python train.py --n_layer=10 --d_model=160 --experts_per_token=4 --d_expert=64 --router_score="softmax" --normalize_top_k=false --balance_loss=0.0137 --vocab_size=1149 --norm="rmsnorm" --optimizer="adamw" --seq_len=512 --dataset="wikipedia_en"
Below are experts of layer 4 (counted from 0) of a mixture-of-experts language model. Rows are named router (the router's row for the expert), gate (a neuron's input weights, with its number), up (a neuron's input weights, with its number) and show model dimensions 0-79. Each number is 128 + 24 x the weight over its row's rms, rounded and kept within 0 to 255. Numbers have three digits each.
Before each expert's rows: a language model's description of what the expert responds to. This comes from a sample of Wikipedia text that the model never trained on.

# expert 9
Mid-word pieces, year digits
router:156155135115138094082090168137084171128134138126148106152139116096113104134118106141108134129104135091134115133163135137124125159131110103136126144169133120150141113093069154149144118091136157130134156129146154158122119100113092159123130113
gate0:153125111165133148128170125128129139113110118109110102083184113137117107143109139205106098165137136104142145120166166138109101114136131188114119133160135152131083163138111121134125155135086142135120150174116134129105108109140144116090105120
up0:172130150134136094112115117129125157107102098114104113150160153129112135109109171114135114145121105092144132110146154130109140072080140167091152107168134096116128135131122103160079159126143121139144150166117168125151151119152099111102057128
gate1:116088069149135123148086165155162123101109171137122103177162119130134139105159118108117146091166113094119105126130174149165138104131135124110122120103118120148165155127127132129114116101135093083105094150130124091086163131102145145131147135
up1:134098101152121123112105118121123139091103116123110129135174141131135151106171138124136127131168119107128145143148159112140155106131153095148156116152115137145108133151101083106137108119158119093175139154123123109127124122197158124103108106
gate2:097122135128134108104168137143137069112131156105138120149110099122090147192145103134131129149132085117118156105148116089182120107100132119180157126138130144113137138128131119153109122170175121176143127187148137122189141108133170174140154104
up2:140144153118109107135111132109117153144117091134099098142131139126153128103088117141113128079127163116127087112154097111095125102181165167086131095140120119139096116103096132114128139120096127117139110117131147115152093182140113096116121148
gate3:105105125162153179115114117125134115127130129119108174144087127106152125069123113131130132084118157129149105190118152142135089116144158129110092105147123155167124124140097140126114120124147110129110102078111076110088135130171134143163111163
up3:118101112168138142110142130156179085138098108131107106105147110144167151103172107128121106131188126120156114113146152148135116164106098140133118122136143119126095107128108147130110096113114121092099107138124126106107084107168126157167177136
gate4:126119164157168141114145139147129128115130164148084137106078135112121106071128092125132153103114139123118142118144162126113116109145155114119132122118146140099146136131114094148122128080113125030147092145104090120122149138132131065130134097
up4:118145134146171107162105143121099092093147111126103130127086144112159113119131094113140176147070139092108120139121147126102106078163132168103101112148152100110134156119110136130141169103126097107153117125124144132146183137135151116088099137
gate5:141152115135131187131156088128172122124150151113124115110130109162099110133168108154129114125164121147135129156133142144207172152128147159152143158127155138125137136154155154128121136123160115115125126145143112099095128117114130114152122142
up5:114105134120138114142097168135143120144120109143147120130136171121191160116142160119129115140107137139108109143105134136069091111106123123126106100117109139113140145113120116119154154107100128121067125104083129145127111145103143149104127138
gate6:154090134115131158164124120158165107116126168154092132177102136110142135106112151159135104086172098122116091127122152062148120123115113124115154071118120142157118130147110093141100129126140112134104090082107163099115130125129140142133094132
up6:151107134112115135164077176155163118120153135116125113142076103130180105099136124117143140127112130116144129111129138137170160166140114132113117088093123135163154140104167109119085129078141122124097092111145145124109131143148170128158104146
gate7:122163134127122108161120105133108114142053122126078163157170111147144138113094131099155120080124144121126115108124115113119136070122143082094086133138134124109131159100126137138107143161118137138126119126155116093160114161176119142103139130
up7:119126060122131134155114106142156122110110132106143127139102167120187138096143113124100109129145122133146175150122113158163111172112114132121152158129111144134116108123133134200109131116118129145091118096120126159105091080102073155175133159
gate8:102156126114148080118124161154135139161129116166156144135126144102152141160116157116145120116192141151120142153113100149105117165084196170113120120127112159117156129128104154138126141158113114109106126122126156146114160097080117126092147150
up8:099153129133130102152112111115156137171120169118139154112091137139101151137105123118104113139173109147119147137133122133126126135081153126123128070124125156079146131166129146124135145124146134152090119124109146147111134100098095150101133163
gate9:111118097121101117114163133091122126132132145152139106117173105085077118165101147151163159058110078125147106097119101101123148128148091151124154123116140122148143162110123137103132137100121117085138134117127181106126123103175117131134160103
up9:132109095114144142186132139117130108090134146142079125109134111106117124113125142129085128139152119103150122163109119141152143110106112174096146128125094127179095155150128164159109124129112115195093131126145131149155088103153103172105145146
gate10:115142141131122131162159147136120079120123136074099151115126146134164147147137139115152152140083090112123121129122117152131112091087156128125095096126115125145105114139105165152122124144111159149090134095104109134160131108127121143144167159
up10:116142183117153124124129131124117113105119156094173180079161157111171130123171157126167161151121108101088135107108132155130117136108110161141114106102120090114122165143126145135126150134114110076149130083121128152161119116121161146110140136
gate11:123124092096167112154175148133140114131140122167098082062152099145134079179140137165133086143088099136110165123137163116119097150131097127130137112087095101130136129122086139134123123103090121104065124124101137152135109116091144181113135126
up11:177136143129093114141112097121117096128076157099154177145117156102144131100110160128144126149152129117167114155123118150116188125104146129130127102155177147127145155159170102135118152130132148116127109126166140116116134119175117099107126148
gate12:167120161144129125117130121129137145129137066125144116159121146157155126163094121169104124115095152123141126119131093138113165149107159161137125128137110151132142104125153119111145114103169157162148125087130124134127112149132144124117113151
up12:074120071094121143094144137114132093129102169117124105098155131127101134162132130110134106109147110133121120101148165075146117112129113106124155096117127104110098140131081109152112147095102155119116155086134134110134101098115160115153097058
gate13:117122099150135128150156121128169127156132117141079113117107119150112137118123113150131136195136132114132164097112157159136105143126090126103105146127133131090132137111163131115094158091143151143107073117131109124090128128121140101127154114
up13:108191132148093112135117156155154133149155090109141161144093164102119131149147134124157193108079113127165161155133101129167134141170113098135116112126123135147149103083135086179104117113155119070163144175142118167129149107154132116139114089
gate14:129129126138137196135092092146134142112162115170131130106092105143112125110128108132095077147095162137140202137126143150201132119141117131142109130113125128118140149135138153138102074131108069114115110132117055119146148152145139152107114150
up14:126146158147129170083091121163080151097127139137123101095076081132117109097133105120099144124112158126148157126174118138153133112155137137140123142121147117153148127109131150174102090112089095109114149152131084128168122130119121158132108111
gate15:135139160131164102162111162125138157106176123095106111075133083153116101116128107137123131163089144152133109104131119083115129122159106174126086064136136113131170166089152140121156167081083120128107138096113106138173113131115154128122073188
up15:148105142162166131135125148121151154069153150102127069077125115159109114119141095119110147185090139128126090148134164130132133111151130158150119132141139122162141164168133135130158174115124111132111173105108111108165117134145130118120107183
gate16:111136106136102135109165161139112148170111163120163185098136139119106131169093144129150105100138097165148159132134101110136106131137123120090111154101121106120116149144110117113101142154143118095144117144161132123132133131154116127104177109
up16:088095104126143119146158097103163104089133149140085130113138173076083118159142081164115134126122139105167135177095120159126148147144171151155137121106106135158089115146085165153113124145127137166125161095121157142119115108152136179129126147
gate17:162149130130128141179094131161101161166131131137148112130087149140129133141146096102133158116146114108158110135096153142142182107088153134123083144143111146122112117139164132105117125158111152099136121160119146141120137128144102119125110166
up17:160153089164084143135131110087110113144137125161089121117120175137129167134146149124123101137174095147119139155096110149092146117129138121133125129115140074128098112151102152102130159153145087122099126135158100110147087140129110144145120099
gate18:155108130139143082176143126158171094130144162124131072121114172123086098131135139154152131177137115135166108092152122072165113094133120136094150093137133107134130140141118079146133122090122139066127139171143135101075138142094165151131108116
up18:108130132094126168132141104117074158105130114145158217146146125151130124111131122113134096133121139126087136124105137150120150105107147091128109139087133138119170146128141156113139097160138111158125101101127121154193115157160112125114137163
gate19:129080096117122133140146090175151133129088113134125162143095142105094109135133100149111096119141146126147127152132136139154194157087156146105148122142131141176148126162095139119142103148170141114103113105165109126111131076151161138111136130
up19:093068130100135133139149138113123109114110152118141101119127117165095110141134116121115174181142088101170132110114079129118090089150097141132120092131105087128138119137150118161130172104119116110189151098120164133148081142110127153154103141
gate20:115145090150132162144145099112157065116122152119121176140099142121115139129111104137138109099151111153173166121136138128159125136122110090124128114118136124122153103146114112152123151054096149107127099116119109129092129090104148136176176137
up20:098161128155158121091172118191098111092142133098130094133148128099111167164125096131175124087130133146136139133116105113136107132178139138153083140153117126123110139110115171123112143134145099129155114167154128122136078117080172139124146153
gate21:122105134113116107139141095131183130132136096121128145084166137155081103128113145198116094133139118118132139108124114075158158160111110140148187104130102091154132164116103126129169101112123123108149111120107129137124107103160127137159118126
up21:135216127128134143125099178115057102128117154129134119105111103112174144117121125067140114090117165135129108149120118122111106143158107124126106082152181164102127090112111096116130131127098148090100134111111115118140122151129130099128110076
gate22:116115160125128117135140137111115147129178145184108113140141098138113107140148132150151131142134118120149091115138119174120168160122128133117078088135127133145108151131156114075161121147146143164103149110119120097081126112128115145111142107
up22:102113062117110122106132119157162131153128114102176115132108160127151167144061119126091124090134125130110141149113144094070119123111110091096140176131107100164119094123090147144054169119157134150155098120131118149124151154106147116141114139
gate23:094142117166145173138106085116112085135148133112179146114173130141110171188107123147146158099169134196128153170132122129156161146097159139138153072127092097134100121137126138125151086126132124105132078110137139113087166124166145170143125127
up23:149124138121135091105157162125151135150116128118103095153103154120137085118159153114103121158089085081124109095126103126109108128131108121138128184117163169104148140130157106093119151138133119116129174168101151115121130119116096093109170133
gate24:116155138146154095144170119113203103105160115137113148117152119110131128167117157131135121102160150136124124138113120108138092172179147144106092128116132112154135125114138114135108079143136139106124136120110104156065101124103189129131108157
up24:115097132161125182129126110110129123137102106140106099095109121155142115082142098159084134154163087149147146128147107128137131129101093142156167132098129098159129135159127094155154157092052121129110123122142129102159170130125087132122163114
gate25:133123151115151095122154123119121144094096114133142121150150104175137161131128167106114144099095129100086128122128126154143123148158106133190136148153112149117109120111111101144086143170139125135128107169120131134153080166131099099147113120
up25:114117115132121161107113141103119126149159122117121146123141151118110132149145095152154125132145116151145110169129175116046144139101144139087109154114130118135132098138129107083163147157160131139141171073115127124113180118153141113103100101
gate26:104164103102137098142121128161137118124092158134164090127130148122153149161143110099120141138107140086140121176110168143128120167117142092127126137098063103110102154130117132167124131110130137104113109088089127115102142138112156161167079101
up26:121130106140116123123145109110170133137133114178096162114142111095082113137126137155144100125155119133142156124124168137143099141106097147095115135123149128154168124139128119099143115126111093133119154126111135158126139087122145122117187176
gate27:130110141097140146111122129117120101179164196119122128120090139113125161142154154183135125095161123127126169114111155148149106123121137090174096129140131152068168152115115137145063115123135119085137135165146119167133128087111154169132141168
up27:154087133147138104093135118146145129170135148112119102141103107138126182117207163122130136131152114127120157115097131142167112126144133073185114155143140210084128106115144117131087110161142129151117149150136137139111146106129092155097152170
gate28:086164120115142145106152155168109098100130158149103121151165101092131136138113155129105120093147135117109109147123097068117102081125070109116137113113116144150139102124108145160164143139111111178141134096105158133145094146116098150080133113
up28:084125119114149134108141136147120108108121187128108130169150132108115166128119155125111142096123123105095116141110082112104119082118086074122166144143122108149129107136114124159164149146151128168202131112126157117139110153098091152105128143
gate29:128165102096120105149140148116126124144152164131118149119201088120094115139103157082148112122128130155151134143106186102123142149131115096131146132107096098144165152113101110111104100121152127129127145115125127100117147126126154157115117094
up29:147152136108131122160111134093118115111138173131160206116179111134109113156098160120137090131147142144117158141097169120141138149103134110144132140121111122126179157143137116161112085168146094134125125125106131153113169115093149145134106111
gate30:123124133135092137158124145137094133119158138154103136163103141112130117120093121122141115146150131106111121147116169147158116060141094147079118108133135132156144095108133150098104151183146089146129098096139138156163156151120146128082150142
up30:150115130117167099108168100137179097156121131105170134093151079144137112126124136145133084139133107132118148136130139059119118178108135160138129151128137132103154155166113098146123107081119136127067121158101115105097125111134154128171127151
gate31:111144092128125101126156103095150113180117125128163194129161120135069144135068124151143116145152145148109174098148125131170125149127112090147150173148151155149162182101130124138090089150141073116135121144133091129121140128132155163097137102
up31:139174127124133150127140091171137125120150145125144116136084129116124104143107108138135132173168123139126181101138151118133124128126131123165127131112117143109183132115178163108117134109105092170117056136125119161159137110073144139141140147
gate32:108066144117132096132126115129109136104141201131134126154106139117123114154137156166116119163124138130132132196156156138157118113126127112153100135125119134133127118129135120162123096168135134158127135127159138139148128095076146142120142143
up32:167159104144108183142095127111159123155127096133096116126091112138115136115120098125106147135146130129107167094102088127130154159159131142139148133115166134119128132128149128101100110120094127101156110101122112120123133152153120119125119146
gate33:154135091062101140183125130094187138149125081132088107151135134138136103173136088167080116134102091129142159136145108125158112136114131105100123152126136160097097115177110158095142092128096125137137099104155142093099129136149105124123081145
up33:136102129171162123118164094136102119095132183148151099073138163110127122095125144111150139120142165107109120120134167134085133122148169162173151112141104128124166172051146126126121126144126155133114139142120108138140137134114152142139133118
gate34:101153089147123108156122128123143090147096096127114143118136118154140133139196124127148098122154140135156094096125135121133158121150128134145112071113158135083131159150097109133156110100106126056158102178127117111114106135108158167137144114
up34:134129145106116119131142139150109125135157146136154169098164147082130101128053148141171128132098140088077153115125174130153079136111140106109107168118123152149143146109127148133102094145135104138110139120120141179132186109148148116134135139
gate35:093145172100127092152133114150088121127153148125133160168121134147124115119090164121125113120091122111128100099152129100170127102125129115086149100117136129092118144097103115138134123133140143130172147144139140135142188154116181120093075096
up35:096133144127115109118099130145124119095183110111106125174075146126153139122088133109110132138096133122146164123126117093124102118161097110072123086125122128151155105115090114122139138132168111159158146104125128162121166160092147149092050131
gate36:155111123090143161110087134165114141148118181103172131149074154138118124161115111100144140134125151138138166128059071144103152121146132122093134140126137108121159124148143104116112106117118103137180120139139126157116185112090131158112123160
up36:133163150158128091084119143112118132131093157128129116135167102114124150109162147146160134102115123110102132147104145151115134089106118121125105105159145134095158152107109130155137123131157133117142196115132091148151133151132107145130108089
gate37:135127149130140132107135118140130107127123134112143135153097132118139142069141177085101123129136125125118132155119151127140083115136116107132101147131152193119115135149139122112081111136105117126067073165139135102117159101168160100100128152
up37:137133094131108173181154104127135133128138162153143121092119155097150116161160154154157087146202080136101173090108131133136132140092104146132154120110108113132114127144148134136120074142058126165137144141131143150117144132095088160115133204
gate38:168147110146135126125101130148142150101172116089097111132111128123094140094141130138114147112140168105129091135113112125093151156142140161112116151148145127134108103108115121098120136090178130111166145165159096120092131136114137119114064149
up38:095144138088140139153137129127127117162067128140162172123142123111170107130130137105181113131150136125121156149132143125180129176103112123115109134113133167125143158136161140159138121181112124106088112073121122127130153127126120110185119140
gate39:115159142109133179113109100188129134109144129123135115134119120124111154128166148122143149127132149164141120150120115145124117127165134101152098078115121161116132105132122114131124084110134144125119151086109095107147170094063104171156125129
up39:134109157136120156117161130105107100116112113125123086146068203130136118142162157148138157139102083117149123127120102121128117080118115149155142128132110151087102154117141118154107135083130136150152166150152136127150135114149111148131161115
gate40:145143164139142130121086137155112143105124068111135075140123110103180150093155081087137160138088141128104136081142117131108164125141141148136134131098103140073127096086152127159132148120116108110090105132135137171150108150116145141112098147
up40:146150175120144151128103161186106177147161137138133084128073157108138105067161148065146151089102113119125091113122122121094142113144114117140133126108107153088104081107133104143157105137113119145133148132101127156147152136101109123130077132
gate41:154114099114130114109122115123128142115141118131133164157139067107119107122113156130155099130147163143133134159107173128130117128125076127105150140127153139190167108137106126136105107101176143166051149132116145100113128103162111137095102134
up41:123123101114114114162127121151159110143140108162128136107117115147098121142107123140131128129138091163175181096097115105158127183161126103119169083147134109138131146131102089135136103093118134120101128100125130123106150103108132163151083085
gate42:131127144070153118099149154098086151158120148118122091117126120126107131134127140144137120111164119127120132103117105104128120113140088081168168166099132115171150116124163129146134099114121107169150134132128122128136097129065151141145158103
up42:131147137104154087105117117102088141142132154115140136113166117144108130144115147145148113108161126160117169100132110111138117133124124094162177170088148159165149105138162108176141123121115116126143120146114106124112069116089122142151156112
gate43:117172112121125165149144123090098121149136119143126113115090143128150133131134128148107123123128141127062118084133107110114110117158106153163154131071142125088116176099140136112065106110099119106152101152132157160173128116107139151121128121
up43:127100108123138126108137144165180158087136169136118138130162133173106103140134117135142161117132144101162113149123146161119142129145163110109074154134142136161137096159083117132139154131144122133155152120089129106075131127144100108140157149
gate44:140197176121118184118122133125120134148175141173143152122136148125069122145125149138135134116169129147124138110120103121128147162109154108096147111104128104135112124119120137099134086182118130121124089140154130132157108139141115101122099117
up44:131196177154129138130107145132133099157102114161151157109165127131119136146149119087165129109141131135132096089113140147121156148123142112073091098101154155086117170117121128075131137113111142098106120144150161162135131140147121108145107133
gate45:123155123140133089146123137154150127109134110112099129078171125175145122127150113087128132156078142090111085113142163136122126161132095120128129146115105126127109126132116136106149125099089133144134141070071103083122164131159101060138136158
up45:119146055164098146119138140147155098152128149122122115102103121104095126139140090082107132116090129114168132138130138167120179154134104130114151171140118115169136111116101142133114098092163163135113141139093102115124172083080120133165146118
gate46:149159153101150112108153122147127114117143114101135155139140093138145122123108123167166167154121095144111177120129135120133097114152075131162130156133154135092134095125171112162099120189162148130130144168131098128093100128141148129140115106
up46:127162120126108152102093146113136137162167108144145147131150151065115147137131145120194104098150131156153073159118086133106127167145164127134081104147134120152133110115083127080100134091125137096137108093074129148162161143120151138138164169
gate47:127129172125127155133104097091122141151102136105148148112158130139154138187143143137153110116124103154128123105118091108116121161099082148168165154105135142125120157143105109117145130150103126147143162067124151107098126149164139122148142094
up47:151118099111124103122151143169151120110115126151148102148129149155139141091121129075124168127125120125112156134132125170146167129165193116094084103174109135149153124100155121125083118123156129099137121183125107121131137139107145111134113152
gate48:107090096061139145141117156104126128132109155163094108147188142134128125162143138145139105130085119130100112085099151128130154097127156087106125091113080122110115165100120094143135139102117168145152129121117134150118144101144110142128155140
up48:127126091155129119141145103165142076122098117096131144090115101113176123119073128101151164121204172097177135111136097111097127137142130154152169109133122155145123119132117121154123131113089167123118138152140135107105135128150163154095148129
gate49:213148094089130143127136113162102119127105129137146073103142156104116170113157131115096138100104102126119175164154122130099139123154086148128130150164135150121148087094125154126114090123089181114132128138117128123138120073116119159092074106
up49:097171172161109123141160123084128140122139142103108172118102108134095132161126138147097123156139129109138129086099115108155123111159143123163121154127156165137119111149102172122146142170156131149156132131152096160115103115108145124183134147
gate50:141120158181110187125122098118119138153088146157119168115142118139156121122102148139106100066130126136109131122109117151160153134146133143111124117130151165120107172164161108129156152123123151152138151112173123128109117121188137113114105138
up50:127125100119143113127110131131150112142150118142108128109105142130127115144134085144124126168094139168102122127153171118132112144103139091142122140168145123092114090108093113110101125128117106066128107150119109104146146134146123102101135131
gate51:128150153155153138115129143111119104091156104139164115116176118110138151102197150166171118100085161106100138170132160138108122088125136121137071159119124152121047112110110150156148126140138166111086152143109084124124094120139148118128121103
up51:147146117156125184085114146084135114118158119162122090145119117065124133132130138208146108121177138109154116132154154114095106099131107124102149132124162148168106090151107124127110149092139110172101123154112121123116171120143147110144130159
gate52:146132104100132149121132130078099146129123159162145130133136120116141124162124171154112082147127098153116159133136171126146112118103154137110143146112137164120131149174119143163169123144110116171141131154118173131166142082141117106118149127
up52:129076149109130147133177132148132147099145147171136084114094141134108105159172158130104122153185098095104089122099103143129158134118115135151130131085125126130122130155170160105103117152135132162122112184163152102128145098114122123120151126
gate53:093128102112147110105126133164107146125170129189093096176111135102106141074094152139132139111102127133117142178125108115112110085146156073142129158165089153107142117130132130127130149195144099181133129120122087123134162155134114120099122118
up53:135179134066148146109132115139102140159128168107095121182118121098095143132098157128149128110152154151154115169121123081131144112134176124133142110146090138106150125117106153133097112158162067133138107166180120119161109179138129165145112144
gate54:120172144154147158093094157099095134125137110104106100116112105112162138119163155114171123100120143133116120137145184124105113084150111103104131141127122150132132090097097153165084152139152104128120160114106119149161124106118134154110142181
up54:112153099150103146092145103144156127167121088152123130095144101163100154149112128100109071127124157127113126142146120132148142145143120149130115135137131124108118104145110137118152123129160164133129144113110069120153076158124105123164139102
gate55:113117140084138149105122142148129123140140130065115150141123092129099169133132126191114123073108116148096165172127117110136133158111133088123187162136106111139117121117133143144121146148164092109121114144110144090112106136082128127069111099
up55:160132164115127149113103154179144120130097100080109142153109086141113130118143121171114131089119103155113174149143088123119153195108143135162194115123148116139111136141143142113134163111164095106122110151129161103128101131063130130114116099
gate56:145143169156144128133099128143117129168122131190131088132107198121132117117123159171123143145102131110134182133123095124123143100095125149165134125122071159118121103127096108116095102113161127122178143194147126121137152124147101196109127112
up56:115102086098130124128178118094149125108134172086141186114149080142114134150116074120127093142145131148106112138151168116161110144132127105117134138121167094154108136161157133145163171154094139120094107086130112122101106123126172088153113137
gate57:123114179113146146108128117179155137110136145136106114134127080139084106078121119141115148113118118151118187123139132104136129147158147112115129120164106127110148131122185140134136087111114122134062124146137093119141115142125148142166073127
up57:160120081148109118199128114108150088140109087126081114120102152132163103133111091137102108152116147113148110107131111116145144115139116184119150108115183128141114125139109094116112150097117155116183109100129178133108116129105139103095106150
gate58:122141128132119116108110120162127135118189120109144142156140136112150107147133086151177086183107119134089156135113156143133125146132149140118085101153135148142158167116144138134128098147146126115082128105104124158122127156121171091139111172
up58:119067089096132122146086119182156149111151123145149092127129177130157110124138098154106143122119095120139154106127114115160112137130189136155128134127129140159144136139149138134192113129098123106157096116128147127121148121120101152134093161
gate59:117138147111119087129149144136167118141158062138152122107165121138130133157131137120146153081110127155106087096131153099103127149181128155102098117138120094158084147117117062119127091128153167170132133111099154154117125137128162114072083107
up59:134084129122116111120159111134102095092121156130152141174113157114127119108115118117120099173149089101155101131136131111110135092134071146141157120133160109149149132133126107117168163133129090157140119165131176110106153167113155111159082141
gate60:140130099135153149141116155151166146142118093148164132071139085126135126134120083122112079104113121135100159122132134129111098156169121147107140133128119129119159132099135100102124080111073135078118103130143108120119153147105168125090083120
up60:122110149146108097145108147089149147117116148111110118126133141143106117142142151180083125142137119116067151086098101141168156130108145150168132135141118126124157179133156153139144154141106097094180107146134154164128120098119103121153155158
gate61:129116084103127117164145129124165107109110129130139135099141122114121124140125139110144111079127119116087112089101141085123098122138068130097189100099118116089098160108123082174135119143092107108118127133137139125119112101086129155105103108
up61:140128153100147126130124153184154135163156164112123164094152129136117101136090121180118133118132188147154102129120079100120166177174157111093142103106086141134149143133133119092100135116143138176114108117114121094132124163152146105173106144
gate62:141113127139186126138132147140162128136098102153160105108099103113165116122117057101135173149083149101152114127127147135102102120107117147106110150124111162141127132112112116145142151108133156119109111109082121125108124140160116134138104103
up62:128122104118130154118118101145114160131127126133129138167126155169119125093121123158111105170119109142149122143141131091136143107079160130107127140129146120062126127129159107148121132118126121164135104136177146127090117139107115110151162146
gate63:151125142108129115136134124143110114151139137095089098164134150138120180116181174112148143102151092117142089109124091120126107088111151106156127121143131127086104119127128103121132137109146103121161133177148148132111125138084137132098154133
up63:094118119120123161111140116111117137108130123184141165127136131149109076133100089115141113122106128118108146153133146144124150148123088133122159148118143101157102132139090141149143112160135156141124119120115109089121139123202114149129153104